Below are experts of layer 3 (counted from 0) of a mixture-of-experts language model. Rows are named router (the router's row for the expert), down (a neuron's output weights, with its number) and show model dimensions 288-383. Each number is 128 + 24 x the weight over its row's rms, rounded and kept within 0 to 255. Numbers have three digits each.
After each expert's rows: "comes before" lists some tokens at least twice as common just after its tokens as in all text. This comes from a sample of Wikipedia text that the model never trained on. Tokens count by the router's weight.

# expert 3
router:125143120126120067117110151162149142102154134169139116131125146119110173123122144132155172137123126150160110129120137097171135084115116108165147120133086078165128111102078113132130128138110178147173118136098142141139119170159140155122152154098127131141135138161118123102144101173179155104
down0:176119123169089099109130095155154189122112106161082149090142111153120146095109120064127119146149139136129142154118148102101144165073114129143155120161130137159090115141114106150137143179142093141111120135128141118145115109153113163139144131115052106077104142154091114118142096146136148132
down1:107137105130108111166141131151136171170117158087113085132113117133112135101126143149122123121101096150124099097105100131110138118136120155146084183108083091103097105120131103121158140135160129135142168122143110128129169127109149127111081092131140135124117102135139139110144168121140139094
down2:113168083096166126102169159144123119137129112117119117115138082108105139109170135117175121146111099132135107085134144169166122099156106127098092139157148117153132138151138176104102116138164148165111140129143144151133127174150101112128125132147129103144146105133147108148143141100100126109
down3:137135122124142155159094117135148140140161109150126139111158125177106171123153142117145135115135105168146136147063121146137110090154135089102156107112092117083150137112108120114119097163124131117123174138115084121129133161119123105131146108172106165166074137108179108121109104132117120142
down4:112121079117078143170162148099153102110116129132131111189100160092137143152113147154117130163087097107106139120132108188072112136096104099140160146101111125139122130108132105080173176152127125124104128111110141112158134098142139132115124163131114140068097132119160112119093136104126102102
down5:131109153111085143114152102184156159110092135103109143141094082133094116124127170133173102110108142100095133144144103139126100137101137103155134117116101163103105163158137133125130143149132118155137165124129128102180137116103134095143143128115143139153135129127121150097145122094096113087
down6:152162116142147112125120146128140149155113125168145139154136152072117145143152129161122104129100120093099095121101134165101082147112153094149088140151100125150125181130081120099125130128140098118111141150137118160127146129141118125118146116124100147151169066073138122160133118145100138173
down7:140153106147133141099168126068110151114081088177133107139154116147117131141128062146131082125135152155166104124132111121085116119135121137131138067107130137152145137154135095173116118132110120153139166122130164165090141142117116156148164122174113121101102133112138099123118134142144113137
down8:128179155116118107115123127127142139170157113104163103137146165125122128100164110124118124149116102141131125130117107090080137104134131117099141128128092121134132171162178115114110173131127112107131128180112158129104105087135100130096171127114135069141122137168161112142114160184149137151
down9:142107124107124122119105141181150093140115133145141120115151107124140190132149130090117132139120159125139140113147183154123111166130133103118138151207079168125144110120092141135157114173127120100147144132108153145126155126150136133115157124107106107152123106080086084127094113113105133111
down10:129125145107137114164106096130080100144156095083151143148117134145163135133107102124118116119153081115153093146098122164150094112146107094132124115151155115171081128133105120156117125109122162128138085139138143090152160111108116122160114145124093126134154147136137178108149120129157123101
down11:153126165152165108121112140161125101111157137098102121132107189120120123134144101108121136185095156118107146125117153124075117124106132099106162126128153172176183160124159132101132136126121111129164120138163126152096098132130111144153121143173145148120118119146136117128126159120116129139
down12:106173124089130146192138088099206116138087144106132146171150114111080166150149173098168129093114105101078117164136110137093181150130117123108094121103101143135121124147121095117124124121125164124142162141135083165127146107091122134128150149122114153120109101102105129170112086139095127102
down13:076146149135123086096155108100117111123159115133132152103167141127123147135164087135138129098150097130134124088156132123110170133163150114121130142104134146100116117155101108143152167170132146142146170129127146142141202117104112090141074131160121108138143150129134155144135157119118095107
down14:162119114108128155091143141117132105121164094153102118148152119154068168143114161110121109140122098094116115123156122139117124108114134159131137140190106143071086113117117155117100130134128117127142081123109135107122104109111122116143131119136147120123130143156132160156139146126114105177
down15:151156105119153107123106129131146115147137086136149082089083118161132171070132156125175147087155161106128159111103107102099074146118116125086138136120115143125143122153081169158086112121179126130124124109148163126144138172165166161122102172138147116107151089130151143174129139116156147086
down16:157154136115129128133105125151175125154094129094123119109112102161105158143126129122107128147122090118138164132147165156175140175106109157121159111181154159113130140078141133088143163123168145158168147110150107140160082125143114123158125143118154125112129141139166047101127127121120132136
down17:154128148130132106114108149173157113124097148181130178149115109128144161128139114157129111094114134145145140157146121111112184144130096170121146138122116149142135085116113092102138145117114092128134130109154085077099154118123123099110144115101113078136125107094110158124128158097084138110
down18:106092120124133161150123107126118179108160123137187137165100135114132087094167102079148137122148145126105116124165145148158121143128083109165108106137165137172144156119138147151120138136128140155137164106139114139145160161129131169094138104103141139151129166143135105157095123140117135123
comes before: "\n", " of", " The", " He", " In", " It"

# expert 9
router:101117110127131074153138112179154120115155134180101129128116112127119180130156143126125133106147151137119145117138104149143109101148125112191060168139114089143147105145136090122103175145114101135155122122097130148186122118128130146122126128113124139157095155213080152096154112122136109138
down0:133137120133167118122152072161157145088139090091173141149143107095110116105090141133102107190144134159160120120118151102140129117157134099104139157143183123143108165145124074133136144135099125130125117175119107151168124140129116098122107118163177141140105111162124095158083111147121134100
down1:132119112164139144114157149129145164138129133126145176106125147125127144162142148096159083138110136135147156113143159117106078112136089110136107152122109131149175087138169123132109090104095145153134075191120150106102137121128111111103157120127124143114126113099154119129092089107153166104
down2:128140131161130136130120153131109138149129092107149096113144180117092131103145125138151117105156150120123122112152153116095148109145149128151141119112139143154170123094120135145155081118073087092106096129117121123100129125113096115152114137112109134122154089100145139146079139142135140172
down3:191146125193169089122150143132079120120124130110123121143109099121107148107155133129163103131154132149134114107131110118153151107198113123141169144099122107130122132189120135127170141117121137128132136148097148098121138073112136095140108159088140098122134116118123122109129148108122095144
down4:162151137142108152140085144099138091121110156076138145133150140143157164127128115124177123114137122155132093128162121120099116157139145149100164126163166099159126104087112111160133087126118121114088155090121128112091127182168141117128143122117085137114125097111152117125104135108112113123
down5:137164146090133119121149169136114129148165131130130084158118071149127140091117147145130130072094127149130111141095117125100128154129134110120129163119118108107121154097092108160114131124119132122167124139097109086155154140127118141168114131133157117098109136123135141131131137107126155144
down6:142180139110114144135172103097101106154147139118110162116144118180082135148103133175152147139107128126100146128111149117106122143209129142087133095125128143132135103118113145059133145069128150134137128137157124145111113129141174109138142108118119091136165136106152072118118131119119129142
down7:106117173143120141087190102127129161140123127141143104150112150156133139100148162137137090161117157143153178108155167145096115118186120113123147177134134115128139141164148140144136120106108167107149121132155149131099122169179084136147077071122122136148160167138149127105146069132105142161
down8:154139164130173144150151159114131139099130166159161126160119111136160081104111106113108131152117124132150151077141122143137129090127162138161149126151149120104118109133141129087102084110139103123131135119150130121128148135127155066119144127104133111113127144124090101157098155141107122127
down9:097128154164134162123094100150129111123154141142104102210118077162152116119136100088111123109178131149146128114116116149151167155107134141165135156178153138150153166120113122138124138163110109142197153146167159123157124139136119125148167161105115109134144153118129136143081130120150092116
down10:144157140144140156101143092166119117150113121130102080124117135117091111149150164131101143145147145124136107152134090097091130128112094076130182124102103117137158136140141118127109081094131159150147091154154148079099171125079119151119108174130119085138130126134187088123134127120144101128
down11:102098173073079119147132172166153143148128133159140085157129144094134123138139131100171109138106123145169146142146129151144092139080134146083129098154152136146121118137126114128087075130137098127126124122119080080124120168126099104132138099107165129149134150122147148132128124130153115095
down12:144136117120140105132105115138116155087150106115093085132113128104145123090122139071110160128071118083126126114109087116161125171162134131093139112117139195128095144094140151147118079113182131153151133130143162125140142149146115123097147164122140193159115137120147155116132130111116103101
down13:155117137097157114129166144103097139151088129113083126103118121103182164157166131051126157119172119096149143131152102096134145147105070126139114115167084118168164154103103113153094122086120093142130118136135110157128130139162124119085120146120137094103093144107138117092127121099140155147
down14:140101122098138149110110134134116186170136138123130103136133160157129132132134137114143161143130139110119150113150171152122103168137086188127159101116149117164143177163107153148082104109134159121159099101128152131087178123079090152113118101136154136113128141105151102151134108114139120120
down15:160113095156136113095139167131165160137146097101121123081123127134146112132128137158138146131115116102146103109098089150111123124111114143087153108165136121157120109103143116096086095146105105102123119117105137140150059122138167130120097121138154157118141121131141147149088123170116123150
down16:118156140118141144125138168114140081134168180110164160124172109148085112130123135114150138141143133146124113140102132163087135098136120119149130124120183167117125114143112108115093156105107154146143119153156166155120129175144151152117153143133159174093136133167136093140093118119115138109
down17:141140167100130139150171105142140129137111162135127124136115082126107147091149102077140093098087175157135188113137163146168117166105186128140157137147104140139101116122103140113185163098106165073120156164135114108147109095123128141134123179114111110123131071096127155148114154124132122117
down18:145142159107145071117150126177110112128118127170090146156103074121123136149135113100118110125153122098143150152145152134116120125155108156150139171116106129109185112144166127102140078153135129147110100158153118157156058107107103156165116141107123132132113109142146117123110143094102077126
comes before: " the", " ", " a", " his", " their", " its"

# expert 7
router:132124139124104093114146129166130137117099153098094125157134176125119153100140158141138156105123152154166147122142111162125140103111128127149128142098108111128111102148132135104116174134075151139178115132155139097136129155130136174125151143153110118158151146136143147148127110138160127107
down0:125138151087143146124097158154103097144122140117111108101170140161163140158130137153174169123125114112107110140114128143118127118198109115097128166091146107096108071100145165105125131130116132092130182128136131143084133127129116156154159112173137157113117150098079110147112119159140136109
down1:115114154138150140157142096114116103125103085150116115117100108146085115147126147131128101169142125109115116153119122103197130118168117083152094075131106156145157143112128137119154100174120158153091094117158123126111162115124095148145139117149148114114122151160172116115111147105161130129
down2:118130119104100146128127110105070169163101111115108118105127151130165103141151183092095155133140127108139107157135120138159093132155129190113152098133169154152133125124155108126124152124141152097103129103112129117125134120086109120099112131104104106122109120120111134102118165106126147074
down3:147123139106151122166177143138129143098120182099144153135096123127086154110143097124136136153130100147124066075112150077127145104158089109099125127108100113164156129110129103119182127139143138123098133153128129125061098105161153144109179157143145085142065116128120109146107161129106155122
down4:107140137125137128136141144115126146092137157115111159145102138148105121155146100149120131087067132107154133117117146123118098138134163152100086175088121129160097111117111125132144129129167133154114106143106082126115110134109088137141118132148120137111109126080142068147150127149119156112
down5:089173145135119159144101101091135153144117112133157135127093102157146113109114153125135095125081134142141098108109079187108158117164138131114120139125109109116116154130108114133130122147134113099100115133119104152155114094132109158142155114132157121145154078131071153152135134174104140114
down6:164126166162132106133146144082098113143171112096118111098095142139089143104137106151160126107134147136152123151150132120156150116132124121128143118059194110134111128163106146115100140148095129122160133128165126134068097106129137111129136105125089114105130128145171112102176115130135112094
down7:128143132130115163105149098153153114154146083110107128169098125116135127113117134148126135112153135138132132117129119159071140172138130144078150118111094116124093135151106122189142166078132159154094168169111090128099125120126153110136152114146119113144180117111127156103175107125176126141
down8:073149145111147123119140138167092120156156154107169201110076140135115152127155132150109113120118134099125131096123103111134128137124125138090143119174129157168131144126134110107112108154124083166129159188153106126161130123133062131113107101199148133135126121109143185106141152124103166090
down9:087173143154073104106098126136122070079130156087150183111120145150119134125088117154146103121161088124083156134107112115165115139104076114148135142156120116082153129127150143173137126143112127120107129143100163122135121099156128119129121140130164133112125122100109120110148125114131138095
down10:119141086132102095123113114172131151123132107085120136154120141144134133093159121106119137139130126095150150124122083142100162121153156163138126118125127126119141118119101138156108081098138131147120131102100113181160145130103132174111100103178122099104112133159121071135135157143090147148
down11:127173102154132155151155118142109122092097074135123118134128094091131118101109120165135162144134123106142135171103130183114101124083151100144107145086099097130120143116155132136110129111097127106137130100110124118155138127144112111168132163145169142115098117130119121127109121167144185179
down12:123090113132100117136133147141133119102117104159106102132153115158135125138174109122140093157131137128114108131130106103132165118110169136134117070137133160097115163121111099159129143157171098087118136128121150105165138118108139077163111131082118101194121185182128098136107117126115132112
down13:146163155149101139142109126150146141163102177131115103099148164126098180107158120145128120145127123152137138139116140123155092132147122120103115147169156121141118134160134137149141142115108119135098166131110140070090053164086090113115103126147128113151133110113103114116143099127159158075
down14:133097134103075141137148120135133120119119122153123164099148119166106141128107150106106138116142124143149100133124105127122141139156154182112150164095129129091119101112138114157145147114205129109093134115128131115110152115096093120127142140114143126123153110080105103130098127113154125188
down15:101152132149109117149136188131114122145128133118139151158111152139166162131122104149151098125104153177130131114113108153149146116103153137128155126163131112144135109141111152130189127156153144144177099115105123144164132131092070116087103109149141129136151142110112095103140133101117164112
down16:125129087143119079100128135122145135108158105128145128129109140146157149119094141117156141130186122131106108128134157117113146142135099106134154126103138161126108085151089081106114139110142139154169078105166133123123130096162161139141150117087122130121130143165113111109158101143107118101
down17:134095173076167143125136103121079131130118142106170102122121133103131144138085126178109128126083099137145145104125145107139121150119134145101122128122143177126139113131130143116174134117139108095142147104157091125129155164075139142111144144135109101111170121129131112119160100166104153097
down18:111097134122148084198154130108103085142084158114117101153140153146131112126145123123111153089175151105128126133133130151118109107148133099139093125114115140109121136140142139127108151140122084128099136143180165087151104115148090109161160084178097106076144135119146121129113138121121181155
comes before: ",", " of", ".", " and", " was", " in"

# expert 4
router:128113101133081086150117170182142131140115106113120144094117134139121162127145170127114097109133105138112129146171089125106122086102140131159104112161108136123077103114095138143139122135124088123133136149145107142177146131144137182121105115118104100138110122150100133098141088169144109132
down0:113101108109111074095137130158082147138153124071078117110153146093120131191138140119089126107111119109149146142130119119108154097146151161142092127091133125113150127127138120182127127126102167125143161126115141130072140103133163075156139134147111119143134183114109172126142142114118151145
down1:143154108140128081109140143127141141145107118127098149129127101141160149164136120106093153155094122154118119110144107115123093114124143131110118072143143108121095096126138074112125090113147136128147096123099119122134135150102145116178157111094135132116136111138108110127123125121113122127
down2:149115163118105103120141107138100095144150125083114121086164171113158154152116159173134139118115142163091115097110167123157101101151081101093120134133154093122104128137128169103134105077136111101098121081137141149140122072126139126162122073148153138133125124108110156143125135116139179104
down3:103109109135120134097128112134100147142105081088115100115142157153130135124131139156120103103112127168108130153110151143139148144121116140148159120095166131145103101155112101151121129163177131145134114139162125125148104156132086097115125085162105099165126152110110111107149100107176159131
down4:114136112114157129106095124085097119144131144149135124132136112161136105081167136106158153132128096099170090084089137107116175082167189144104169122102122150124109157140154120164150121098122094112127103119135189141119148160129126160152146174169137169111105136165139177120182111128112122109
down5:134108131109145127081111192141082154141119126117132146138119159134136163145105103108160135153107167098110124149149148165131100121149143142136139110123075148142115098132137114126167151161126130140106099142108179108138136125089131103128105124132152128090101162106118156096106123107101125146
down6:129142108103124173128134147144140118133126153123138106098102137116115084082112119111154115115119171128134106138182164130107145140151130116178153115200120109114140117147103112152120106130151123126113159102086123128120155114099104122126150115144128132148183165135164124109106132174146174152
down7:104121099151118121108111130165161132175169145124118124126076132097102162139098122148147138086119140187088135149112150135124066146104124094132132109168120098147153159133151111155148152123122129120121091121150157150114142116108150120115117134103156132151110111125111146118077167149184081094
down8:120127138159150168124148139121146152138148112125101103099105138097111133102158131120120119157123135101125121165185136164148122130123082124121093121132121131175099159097138074109143128126135144131168118116111094098121100127172112159127120141145173129087084127117101166162128112129137111104
down9:131148125129123164146134119124171113150122139144115149119157108133157103132166129107111079117080115123126102123132140094155117142159107106123097149152043135086126127100137159131124099121119144108113121181150091131115134150142115093122162116121103135125150092066114154123135154154094093130
down10:169106116159137105149094114145108114124132128082083103161165146168162142118123150099143144088114096129121112142112128103170161116090138136088097154136111104125140121124118128119141094135121098170136112130134140084132116159144109145124108151109107124091134161140148103118124113111132133092
down11:125150101135166117105170110081101158147155147176173073154112157119104156135115142177104136131098146125121128155128127173142134124127150127133155145090127146140124121155106068146158138133141127150136119134144134131141117139120157113134085104166147146166160107128122161136084141106166158116
down12:128138113109099156139098128114128103143129150141126156126132122126148158143129151115158145155089136128087120147167124094119136184138136090089113125117116122131101099102155151130103132142100099118168098119129160150086105132142114144117094117169120199205110173156121158100166135145117129160
down13:163123159151137130147152163096100098175110115144105102121113116150161122090136111154084102159107134144141157136092121148113122167127127144146155090191177124149170104130139154129099085123114113128131153149114093151083127128122150101121059124115143122150141105117142103140116153153074131082
down14:151144120154099133078137128104116107156091137123105115118110170059098132137106120100093131131156168112131147093157151165116144091096107076125186106137168132157100115142112149127139107159134166147150134151101164146103148125127146142135132144125159132132170118106153148080142082109109138139
down15:091120147111162152133114140161100104130145093139157164130121096146132139121130146153151137162115146101139129090150160143136113102121166158110136134085135170111122118118070118142105121118137098088149093118141168135146113123156104110167126111110113092179146090076160099126126102149149118140
down16:144088131171129122134120123096127151129145110180138080101165063104107143092151106078093153087143140139118131097133116135104108087116159139117155093186125113101156102106115121167102142146118124171124118143091157132091126122106133144114124134085140100108122156152143132094183100124110116105
down17:149139139144126132147138167115150141147130124146179127121118106097106096137131158164150135149099105162156134170125101142115120135137073099122182166116120104165123112133129109117142178113120141093146142111100136138120148108096069132122098135124131139142155126119151129173135138155122128114
down18:153090112131107132108149089145144112099136116114073161120178164129147104160121117058138126125129109134154127122153145173143136106084115142127123119126174125080194128108129113121078101082095162135171170112115150146085077123089116140096129137134132130122118141172133093100157091130092118136
comes before: "1", "2", "3", "4", "5", "6"

# expert 1
router:135133117127101096134111136145116085093144114125102157146130139137092141127156136144139172121150134127140146125121126102149116106105152105120097112131160133147132129137117115102103153124126132156156125096161109124169137158140134137129123144083118123136142157138095146112110109116141130100
down0:107130147145106125109088076163122126146131086134102138136205117122141075109065143123160122121151144136105159148151110128117145117147137125094136126103094105161132169108143107127134081163101135094097132124145152157097069083134142140078122156109157155098134080113120103098106148125126132135
down1:110164139147112125150117181105155142120082104109142154127110065109143136156082100112141126086173131102164156154144099113117130138146125161100093118124129089120166141154121150115135095139096094079141111124130146129114132172097126171168155134120155122125091111195130108135147104137107115110
down2:169100129093154092141107134093115135132138159114148103089077127146145158135134093122113100172127109127134113139125145163091074112147159108134148112099171122124127085097093147152084100190107129125155099134146134143143152098106113164178130145098146074169134157123087169135161106110160136116
down3:152096161098149144093122100137142129131151085139175131104163133116093126107154085108147140143107165131076178147134147125150141110090111145135151131117136128133123122129173087115097145114131113170111122126130113133175158163097127130111107114146159105089120141152094147079122165156170166156
down4:087208117110100114108125120110105129146146125158160161146116143125099090089173136138132117130156085135135138111097170092128085101131136118151081143142110169098135087106120094119102105132161106139099150125103122131148119108120098135129099119130130145145096120134126144132132131140130138117
down5:133090104081115116108098103130122124113114137136112118106122170099127109135117127098161123131131156116112146078143145146133117145126094123139100097088104101107101106147127097115169118138096145150179135143121122132130085108124147107131125131123122129115150123158099095132124137118107094135
down6:159115106136146174109098116143125125116115124143113199133115094160102124138154113125119096119093074114072071109122121158140132088156133152145144116134124117123132109141126138143156088129125070172105123115111162149116138138132133144143131112094151085146123164143114097081109130132145109155
down7:129148156126146122163137157175102097164201087111128138139107084089109190136138146087094076125142102107092107107091141138134183143179123138119131114126101128120181134130099132126135106155150124093143103128125124127129116116141134088071116147158109103150122136097143095150138133158112133130
down8:071136097122166107153144098142090118121125136137136120106137104155175098157085138155169138116174141146111125152135106134167139160147165185145088130141079088153125167137145125107183141116120156141128110073145112143089137112138117125172140121138138118132160157115151120098151084164142092099
down9:114138104097146112162126136127159132156161117144165100103158104075109115111129105101103090159111134112115117154146129122134092121159138095132135088140161128159153159159156148084111114106131113120146131152145166165136105120142128082131116129132132127141139138139177142110117124148174123091
down10:136087134149087109154138122091157141093120117113115180150106086149130112148174147109126104101096119175117105192140184157103145110100139145137123098140082107126186096128135123134125129131140123133102097141136144070138056090117119106147116149124112119152103077159103099139105138125085140101
down11:129107110153165181095164154109137112109149129126122115178153121176113140132158157119114137126146133079113122150117175102178135134168108139119129096139109146143140134132164109142114117097111128107120137131143122127080172113135151154137106115151154131193148126110113122096113136082108174085
down12:133141126142146153142165139122111130166104108106132112149107129113082148101089164147131095104080184126155139123107114162154119120105142147102128101098145138120139140131127173139122161126160115123127153105164163150147115122151177156160145140158123145122117097108148119135113115107112121136
down13:098121125144112119137127139125063157156097117159145105098124152110093119158109128110132127117100154152089132105118112103106149156106112131150132109151115126116092115134147136117086090114125151125122106142131144119134084129135137078158167138178093156130123131112165122099140128147099141134
down14:145161142118125114097112170127093118136134127142142167098118117172114115151121145150099096124119144107116106153097144089046096139146116131118116170073131111139106146093114143126131119110116175062123116129109164143135094132125186156122158099136132133113125150105107120105169145133132132126
down15:120124156118144154124117135179132122148139127110146095092100112101106125113129153179114141115132106127139141148116140137148144175088091140151142142115107150170085132112102149109118123122154175127145130132105144115097128134149134146126115142134118118090149115148165146088157151128139095127
down16:148120105142114112120111092126153121134138089138135105138135139121156140145131103125109104102164138165135164129122149125157168149116173149160075114115124115140118121115132112130126139108133118135145090105134144152093106104135129087119114136130184132142135110110101129145114100088126124107
down17:142143070136105091102134154115144106117151161127133138150150108132146105090091171121118140109135133179156122112126146081137131108124150158120130087154157137132118164131172095116126158149147098166113105122171131134128145134160113125085167063117119113129147101108116160158105112114152116138
down18:093124143146176102124156134184104158115145123117114121125101147125141126141114120110112106151129121137111125131128116167124126141119116112143153111120142190119136099162111117136142116185088143145128142141079176125120149162123141130102099167135106116144125128144141129113094147184151134135
comes before: "0", "9", " |", "8", "5", "7"

# expert 6
router:107153145134093104144126134163136089107124143138110125107129152151102153122148145102133149099134107170180149091152114123119151168129134101156114127105126132144099085157110111084091147139110121122172151164110119096215130134157131141117116156125133096128106145163108140114166118114158112145
down0:149185122136121128112120088131150091113098083101114095147168168166106137161125104180117145149126117113121131083118133145085129087139133111182099103143132135108148083143132131140105154134111080139129140128079102110105116119172131112118125090144162130081108122140142137177169168163145143146
down1:147083134107118156157147138126131137145147156091106149148130140127091149128109141177183082077157094169114142105139131101147170162187122152102098152109158155097145150151140125095114148123100108106144147147132124133105124168134084173106145124117153093129124197122111100120133119098119104171
down2:067118103109118161138098161122120078136107144102149154097131115106139133152148107150091154125118138079132114154148124108140090156098110159115103181145164131129069130125123114123078105163114078126084153096087136137126133116109139127118148104189155179160143180086105134122113166133080120140
down3:139123122093114094140141134146101148140101124129134138125159150090151151157160121183166131090102162129132138085118141137142119102101138083112132161143147103110139101167146109133129114064147155156127113117118141152139108152172160148136124122138133132110155156136152121115088107133130164100
down4:107131161100141077113116117111120123130136137107107076149117068173120131124107142088129098162093141197134100130143128129098137122139148138162102095105169087092137154137167118130143078116138129152129129141135119109151146154090133155172150098113157143117138156114148129125146126130114122151
down5:108157176122163128109129081116114126155186135128153125142150117119172157094144145145106127138149111122129124106169109162053093091093121134122152147086087168103110146133143101125158114164121113164067117095172154141130148128115130130144132138148143125117148103099149114158139135088112124172
down6:146120155150205114167147147096094155148171095127157146138142152126135126119125114115146083115115122125112124136166125096147139110104126142098130164159165099144160196139190147148092125083063087144145161123130108095172133108103130110170149160105135166112102154173059089138147117107085119112
down7:115142081140099144151119124117144122160075145125150148131057127094082135157095148129144117126146097084117194132129132095148072153102103167121159140151096113138122104133138128107110113151155127166122121132156117169118132155133159114173155137146078152123132139156136164129128144128109085102
down8:126142155082098162160091115149117141100159100122106179110132090131121120132128118137160143153112116137109136152095122111140125115132081125166133094193165142120131189117152139126110096102116111125156134146110097093137180116147111129095140135137163129109104111112173115119110113125121142117
down9:135109146142138110127131112123110128117131162147108145121110100114115142145140126130126098156151102158108125108160111138101098115125122132150109144112139094115050160125146120152088155148187148130083164142119165103102177120127114144099102099119137127123103143128137159125180091111170132116
down10:148112114156127162140158145146114096097124079164134116097156112167146139165146145146127112093127110093148121139123143136138128145180102117127166130114157128115134108137105101134149156145192129121119124123174118132176117128139138089144172101112155151082090177110103136132076113111154156138
down11:150160108168140145150113141097138161132100133146137177127137126138124130126115118136128102131108158131140102137139148103118152167142130085127109131143144127152078151131142175114104157081152149134096136143123112126145106092129183118140130139111145145096167096123100108156136112175154121089
down12:153154145150109137147144137127163102136113146159131162118130122110143151127155173125097123155094138153131121112093095124106147120120149104101162101207077149103129144153157129114103093115151164129095146119146147149134107141130133115111147166090133162176129145136119116102158135133114116177
down13:164105099126111124098112137082122156105118157122134171144123150130154121105116089111153101113161117141160119157113110110091131138169137169127104111139105114133135133125152145158150110138145136107141127142079159089121092147127136104087113094139109095117129131110120104129125142101121145164
down14:105100134111129151079162128130129126180153109152125132136147094173149152141111116135101133086118120121091142112125119103089176120140116078141153082071098103106154113097120163172100075180095149124133160113122175163122141150109158100140151164125101132093155162072121115158108143116119123150
down15:168111134129081151130120156196116131111126163137160135140094134126130090182136096165100114130132124105110132129124143133166183142130102135140125124121153119123131124161104095110135133090081180139131128169120085125108130149119092121129136143125132139138143162148142112152127135152150090110
down16:098115106121149139139105108122108119150124155107075135117126112122093114119120124114132097139130082139082148072122184126166133123122131196074164123155124159116141105150120130140098097154205125126126163109113096157122091116145114108104136166109152139140138091139119107122136130150106085189
down17:104169131113131158121113152145169154093128151103124128104119102138153095102125124138139099101087121140125108170122155097158134132138142141109116165149118142139131113174178121130119117104179159160128112088143121088129099179132148105139114091145125100132147134132112116117098115160147142150
down18:102141095139123133138124114101132147135145171166145159123134108118087144157170120089102131117115143142181102117152166093107126152141116168156109148087119105112128061098100129113114133176139094149142071152115098142105123098158113098139120104132136120105113146149137110133187085097123099122
comes before: " ", "\n", "|", "-", " —", " \""

# expert 5
router:114153111142093071144137165147137099128113175142131153145125153153152144102169147145098107108123140170120086132154090133122116116130125121131129124159104090165119156095131133111098110102148106155147157131143125087172117142144185170083102152103114101151136122139115119138136150166139138144
down0:154118118163125109108168133130144160151123141139120073134105145173117123114104156124142135130146106142132127151075090141093134139098164096107154161100125146093155091128116097083154144131160153104121162115149111139073147130116144159150107109150108169124097150133121152163129154147135099105
down1:116123102137172151144151125090161122088132166143117110126165110143136155087168097142138128111147127147158112187137096151094132113144134143078135095126129148146142136122120120155157098164145178160117164123138162130124133131096103141097153112159126163153154121126111130128150153109077153171
down2:143155124134145123130122108124149081134149107090133139065137136136176142077071109112082114141102128142111139084143113102140154143126122151134127170130129145115140113100132152127156107167136146096128123126147134184147147140109116133103155130115103152107112098160081109149164157112104095152
down3:125079109112101131149106155111111097113041152121129132131157157104118088126153095073163140125093099125126088126116130141142145157153146113161167158110131131107135139156100124108147147098077139095163122144141122094131124177123123099152113137145130098083125124133083122144093108123139132117
down4:126089138128124116115120154104161109132140138145099096120111121182125110166120136121121090099148077114141142112125120157138120114152115138122089160138106137144089153130129149154121171143076155123154109082111121146127131129126100100079136131082153099127106124135127118172144102142140141125
down5:125120144129132134150149161156125151121139124128123124160154103145147125135138138166127150110091130162154094158117142125144094110129147099086127157127178080162140102177136086136119116135152076092120086118121127168131178153120140146126115156105124116053129138124098119089104136119132134096
down6:143101117150075128151158098091136101102115130100113144159131141104136139098079149099116145115119118129098141121184087165144117168154143129111117148115128084114121153101089143159120192137070147151130102073145116113191146108111093153130159135127124117130165114083128091172124150110146120133
down7:103131130126151100131111133114137128116133143128156082126136165137127131130165130128134138144156124098136162166073162144137113086122096114143128152135124125111125141101127148106112140126127140134157135137167074118135147144124146130160139143178166105121158118138139150120135129133120120124
down8:141172124162157128139089130132138147131106125078130100173153121097147104144145134132132145133130152117133130168160143146130109151129116155130163096137142142114099095114143084134131117143127106140152149128140182101108133085106146162143125179147139121072111170133094109157141109107108126157
down9:094099091173142152111144119120135061127118148146116102106087136086133141118134120147141153155114120142116126115121136168135127118144132126139143131117090161143156136126146117162135078104134131051097127096152125132143116121139161123147133150163115108104087148148099136114105084124107122103
down10:137109128180183124151175113123149119176116120126109140116171142145138093118121171119148123132152088154126114125115120128164105114143104101098108111158127081091165122099102147153160155065163156082137142120150115130128169095120160143148118147148084087140141151106146146088096106171126156097
down11:155181115093110092103099126141127145205172137110113079142127132173153147122164115134140088121092136153102122075139094119148133156125091159132126118117118106109098146121111150110163144110109122151118144151103126108145156076140154125134122098128174182144127146152115157123129098154134124099
down12:121105115116140139144100118167184125156100149136120120153129173149075107137160081075094124107129111094093088121102143143150072148102145117148080121141135094127123122105138141097143129157157134149087102143139115130125124137127108122155110139130120153107114133168129108173124143144118159123
down13:125106131140145094150132118112127077105140139104112149143126130130150092086144131127131107107098123171157108126120154092120119153188132101144129140191125160128122146125160095169100085144145148122139117123117152135160091105118136096129102155156071136118139132187136120108123111114173137145
down14:126137124148130128123112157155124149141125148142155106144095182150133133161166133123145142128108126127145089130155122130098142136142109099146151116107100103151154133113137127143154113144141138130118111123133100114091100110173100159138120157084099150123125068132140140137125118127071133170
down15:152163089135117128172139136086139134112112156136160139117132121151083146176136132157141112117146157117093108101174118096090119133161132086120116143135058120075121118136156161196129092122127141128097132160106135151111149166092149148104103105105120083096110112155117090133142140112124109150
down16:101118133099140144139126123106119113135135110163129154125103092144112105118128125138120102122132142142093091154144121135113136139095119112136131106134119138152117096153129147140086161112129127124157093115077093146146156127157164105115093138195156123116141126145119152132144119146140157145
down17:113127100132122148131119136142158129142110113104114051103148179121067142123125171166103151155111144067187143132156087109101109095138123112115107124125126134141161119102111134151132160112133100180137104094122178090165127147141122149191148148131144176121139123112130110156126140168148106118
down18:094117145151121120114150114130116164113104120126087069117139130105136110082123107132131096077107099164109126163149114132139095142123131165112161141129136085130118137150092131123138101183190142178166114144109100120091084130126106089121188138123169133158113111131154106150158138168125125138
comes before: " the", " and", " to", " in", " by", " he"